config.toml
hidden_size = 160
d_shared_expert = 0
moe_layers = [0, 1, 2, 3, 4, 5, 6, 7, 8, 9, 10, 11]
n_empty_slots = 12
lr_router = 0.00085
tie_word_embeddings = "early"
Below are experts of layer 2 (counted from 0) of a mixture-of-experts language model. Rows are named router (the router's row for the expert), down (a neuron's output weights, with its number) and show model dimensions 80-119. Each number is 200 + 30 x the weight over its row's rms, rounded and kept within 0 to 999.
Before each expert's rows: a language model's description of what the expert responds to; "comes before" lists some tokens at least twice as common just after its tokens as in all text. This comes from a sample of Wikipedia text that the model never trained on. Tokens count by the router's weight.

# expert 18
Head nouns that end proper names of places, schools, teams and works, such as University, City, County, League, Club, Division.
comes before: ",", " of", " (", "'s", " in", " was"
router,198,194,180,153,232,212,237,186,181,175,251,201,173,178,221,141,193,190,210,249,265,198,220,205,193,196,215,254,184,256,151,188,207,249,172,234,169,187,198,186
down0,190,200,229,192,212,188,229,204,211,144,140,197,159,226,234,224,206,154,240,138,217,197,176,203,268,205,204,206,189,196,209,202,182,206,190,157,261,197,149,215
down1,232,204,219,182,202,196,166,157,231,189,216,196,211,214,222,201,250,160,204,225,155,182,244,193,268,240,138,225,183,158,218,222,252,231,219,202,198,180,196,200
down2,210,244,210,217,162,213,179,201,171,143,179,240,193,246,198,184,198,181,182,201,240,198,200,163,187,188,158,215,166,216,218,159,220,238,185,180,176,171,227,218
down3,247,222,181,188,200,188,209,227,157,222,136,201,201,251,157,150,169,202,196,202,238,214,193,172,209,205,235,185,199,165,209,235,179,194,222,213,124,221,192,174
down4,190,224,220,203,210,215,217,222,226,224,138,219,219,172,220,138,177,189,182,210,202,197,154,210,236,215,141,194,142,195,218,221,201,212,270,221,152,192,265,237
down5,228,217,239,169,173,203,189,164,165,231,228,204,230,191,239,179,216,207,202,176,238,191,172,164,244,185,220,180,167,174,220,175,268,218,220,180,125,169,155,202
down6,195,198,221,187,170,176,163,173,221,165,226,230,187,207,180,162,216,186,206,220,204,173,229,147,230,222,235,227,218,208,196,206,243,220,205,188,212,220,169,191
down7,227,182,137,185,171,229,195,237,205,249,182,182,190,176,171,191,145,217,207,173,203,210,233,183,167,171,212,190,245,228,207,244,231,219,161,151,217,197,232,167
down8,211,211,226,225,166,242,205,221,212,203,191,226,213,246,198,225,224,165,206,202,217,177,208,137,255,191,119,181,219,210,233,242,178,169,212,205,156,243,221,166
down9,218,186,232,207,195,154,191,150,257,212,223,218,201,224,190,194,238,232,238,228,206,219,175,177,206,189,240,184,149,212,211,183,196,195,187,236,196,129,228,209
down10,197,238,195,208,185,216,189,176,224,248,174,184,227,171,141,196,210,213,204,185,208,246,184,255,190,173,204,134,145,184,214,162,185,231,176,199,182,196,161,218
down11,233,197,203,185,196,188,211,246,207,216,203,225,192,177,199,210,203,199,210,188,183,167,195,236,182,194,209,225,191,240,208,176,204,135,200,220,156,194,184,209
down12,198,189,165,218,234,211,166,200,228,189,242,205,204,145,149,209,200,151,192,219,189,203,149,177,174,230,188,165,257,196,214,227,249,166,208,168,222,197,230,248
down13,152,170,159,185,256,193,197,223,173,214,198,153,178,177,160,183,201,222,232,195,223,197,211,197,247,163,192,118,181,167,262,228,186,204,238,238,208,200,200,196
down14,224,168,244,170,184,133,153,203,209,212,178,165,256,208,194,184,185,164,161,215,200,233,207,154,205,200,176,210,200,196,235,169,237,177,193,207,163,191,166,158
down15,264,197,182,179,264,238,206,216,171,183,153,202,193,191,208,253,242,188,217,180,221,181,260,206,212,209,211,196,232,186,161,225,201,199,153,190,167,238,208,186
down16,207,212,178,202,192,193,204,143,194,237,225,220,171,176,180,235,214,213,257,199,223,258,196,185,234,195,215,181,186,237,142,213,205,173,164,206,228,183,218,237
down17,192,150,216,179,238,191,219,197,162,169,194,188,185,204,207,243,182,160,180,170,234,221,237,180,210,185,258,180,180,164,185,251,156,220,178,167,213,250,235,186
down18,202,241,140,211,204,218,208,177,220,236,195,201,221,194,224,219,186,245,198,193,154,240,201,228,207,211,199,190,181,183,154,197,150,199,157,164,240,215,231,187
down19,228,188,202,198,226,189,191,214,158,204,180,153,199,236,154,213,202,207,263,209,194,179,158,217,186,193,180,218,177,235,213,240,148,166,179,192,231,194,218,260
down20,184,227,234,210,235,206,246,261,171,160,207,212,205,155,199,244,159,192,188,225,178,174,251,182,199,198,237,226,187,207,191,242,205,245,243,215,206,133,195,183
down21,171,205,170,187,238,223,188,117,199,206,177,180,246,203,183,176,209,248,208,188,221,233,222,149,188,156,230,222,246,181,236,165,244,206,236,205,208,188,155,198
down22,216,156,166,206,204,205,191,227,195,182,196,207,140,253,212,242,195,181,207,227,246,280,238,166,164,240,244,193,175,230,222,146,228,166,195,243,187,205,222,213
down23,228,201,200,157,183,250,172,218,204,200,122,196,204,203,233,172,180,268,218,142,195,198,234,210,161,180,187,244,165,192,214,144,147,201,182,174,206,170,164,193
down24,180,243,202,119,139,230,271,203,259,196,206,183,243,189,224,234,227,178,165,178,209,191,226,204,172,206,196,194,197,206,229,178,249,184,244,203,216,150,244,198
down25,210,144,171,159,203,177,127,204,219,210,200,220,254,226,223,159,205,202,227,199,192,222,171,143,267,150,192,265,219,212,228,178,221,199,197,242,277,199,157,217
down26,212,200,201,189,231,204,198,210,170,173,185,210,172,190,199,204,159,262,171,231,238,210,155,241,216,205,259,188,218,212,189,243,172,211,184,279,215,185,158,218
down27,194,232,209,195,238,181,179,223,198,133,147,255,225,167,221,125,244,204,212,213,172,216,187,165,160,162,199,214,236,173,230,217,140,223,191,193,202,239,198,229
down28,201,197,162,215,161,197,226,196,224,161,170,210,197,185,197,222,224,213,142,232,165,234,215,240,213,156,134,176,175,268,257,180,190,259,174,236,184,172,191,181
down29,178,158,271,190,216,181,202,181,208,170,230,208,186,209,173,192,236,214,193,255,207,164,144,240,189,147,189,244,152,194,218,181,191,183,251,176,172,189,193,177
down30,166,246,198,177,187,175,149,204,165,176,232,166,183,205,209,180,221,230,205,213,228,173,218,214,197,211,135,200,196,188,197,172,240,198,225,173,182,227,233,251
down31,225,222,190,211,174,222,191,216,187,164,211,166,163,171,216,259,199,183,189,209,195,206,187,232,187,177,237,271,195,196,193,215,169,202,275,179,207,191,225,160
down32,182,180,176,180,241,201,147,203,181,184,259,219,185,176,227,203,258,241,192,225,202,254,240,182,246,190,195,156,220,201,204,197,231,244,209,223,226,196,242,194
down33,185,166,210,212,192,210,184,198,206,249,209,210,229,259,175,171,193,215,170,186,186,210,226,201,200,234,233,213,207,235,250,216,237,236,186,225,265,224,220,228
down34,180,203,255,207,178,222,211,208,181,170,244,190,201,243,181,217,150,238,168,224,204,192,223,223,186,138,196,198,219,221,234,157,199,252,233,218,220,180,229,233
down35,232,100,198,232,205,239,182,163,141,194,229,203,168,214,170,208,247,235,212,187,232,173,224,220,198,217,191,172,170,167,227,212,244,180,174,198,285,176,243,181
down36,195,155,178,213,166,211,150,255,176,232,163,184,252,197,222,297,203,196,154,205,195,183,224,220,217,213,125,165,225,191,209,225,175,193,185,177,188,158,172,224
down37,177,225,183,217,146,200,208,270,212,217,195,159,203,188,215,294,145,136,226,221,179,196,187,232,225,167,232,200,178,251,235,250,216,172,163,233,220,213,156,203
down38,225,243,217,151,244,203,152,235,218,224,235,166,213,226,210,212,199,150,157,189,183,147,191,197,267,182,201,176,220,206,217,222,228,174,155,212,156,207,174,194
down39,200,142,190,218,184,213,231,222,192,175,220,231,212,260,236,158,220,186,180,174,200,271,183,157,198,219,215,168,178,185,238,196,189,190,254,179,180,130,162,203
down40,221,252,180,216,240,209,252,226,256,180,163,232,213,194,236,195,199,208,203,200,203,202,251,161,224,197,188,157,175,253,186,180,209,236,258,197,176,149,186,217
down41,191,249,212,224,171,183,154,159,190,217,190,237,190,206,178,187,179,183,193,217,245,202,209,178,261,174,191,192,195,165,204,217,203,265,200,193,239,179,245,212
down42,188,170,213,242,163,181,192,136,194,194,215,203,212,174,191,210,219,202,173,236,211,237,185,186,185,217,228,209,200,196,194,213,172,181,235,219,188,117,206,191
down43,213,259,161,167,212,203,196,184,185,175,196,215,180,181,181,194,222,222,197,257,206,199,205,149,269,133,237,158,199,269,214,245,219,222,167,199,217,242,238,219
down44,188,175,155,165,181,172,194,239,203,214,199,213,184,226,160,198,160,208,224,261,182,215,227,169,176,176,188,182,220,232,212,263,163,158,220,199,203,140,227,209
down45,222,192,232,209,215,189,200,160,183,197,187,185,172,181,207,115,197,196,224,262,142,234,188,194,231,220,214,193,231,174,195,174,186,207,145,231,193,241,203,202
down46,164,211,183,238,269,191,180,262,186,202,146,232,174,198,162,173,206,214,240,161,212,283,284,161,206,197,258,197,158,234,163,199,235,218,217,182,186,206,216,218
down47,192,213,199,149,199,180,173,203,210,203,242,234,185,220,163,211,194,185,200,224,152,187,182,197,213,151,186,197,212,267,240,204,150,190,189,166,175,154,171,211
down48,216,216,214,266,185,216,212,225,188,257,236,237,155,216,175,219,232,241,186,224,203,233,180,192,254,219,198,151,245,170,165,215,197,187,223,185,179,174,193,162
down49,155,227,183,249,227,191,163,185,200,191,194,217,212,234,209,205,233,143,172,208,189,221,165,165,235,219,142,255,127,137,183,237,190,193,183,247,184,220,178,191
down50,147,240,191,246,175,152,207,227,169,199,185,196,215,171,226,234,212,238,185,206,179,210,183,185,159,164,215,220,229,186,195,258,199,165,207,177,202,184,212,200
down51,213,175,174,150,183,220,218,241,190,183,186,156,188,208,194,244,193,167,149,186,153,167,205,211,218,205,188,179,191,187,199,207,171,265,202,192,242,225,156,261
down52,223,234,240,200,208,224,215,187,165,153,179,196,214,207,154,174,131,230,209,160,170,208,243,209,143,197,154,220,249,172,250,200,183,154,255,168,205,152,248,172
down53,184,246,181,151,175,266,192,193,199,143,180,182,215,265,213,199,169,242,243,223,204,214,283,206,123,202,190,169,183,200,162,195,225,205,224,194,220,209,204,178
down54,161,225,208,205,144,191,174,222,229,193,151,198,245,171,192,187,200,216,193,152,236,203,214,150,177,191,144,179,183,197,197,241,224,199,192,141,225,192,205,178
down55,221,203,218,225,140,260,195,213,199,191,203,231,180,236,196,238,169,257,199,205,217,207,238,231,166,194,219,165,192,180,228,205,196,208,158,168,191,183,169,179
down56,225,158,206,181,233,227,206,229,175,178,162,226,230,196,224,205,237,261,186,169,190,180,153,208,231,194,266,195,181,206,180,199,234,210,216,247,163,219,235,163
down57,214,214,187,198,208,181,172,196,138,178,245,267,165,226,181,222,188,224,205,199,203,268,189,189,207,211,158,222,255,204,206,226,176,196,198,185,151,221,237,206
down58,183,234,226,240,218,239,229,201,166,222,175,203,171,199,199,209,214,183,245,269,212,235,255,188,217,187,217,236,140,198,184,220,231,175,205,210,235,179,219,146
down59,201,259,232,169,144,185,163,178,180,184,137,225,223,167,204,210,260,186,189,185,181,206,248,175,201,175,253,202,128,163,193,226,237,213,189,230,197,198,195,167
down60,213,179,144,201,208,216,244,219,186,172,208,297,210,215,211,193,282,235,178,129,185,177,210,176,206,224,215,214,196,223,188,197,206,223,214,211,237,159,175,198
down61,190,222,198,275,125,146,142,222,219,177,238,167,202,227,153,174,192,232,178,218,204,181,194,170,228,232,186,193,191,213,114,183,235,195,255,257,205,161,162,171
down62,200,248,220,190,152,268,213,231,231,237,163,176,187,178,233,194,207,177,206,196,204,265,229,168,236,215,202,131,192,204,211,188,203,140,187,192,209,212,213,209
down63,231,204,204,225,181,238,187,274,200,198,160,188,193,213,189,209,166,216,193,183,129,201,243,216,197,226,240,257,192,217,197,194,190,178,203,198,200,142,196,217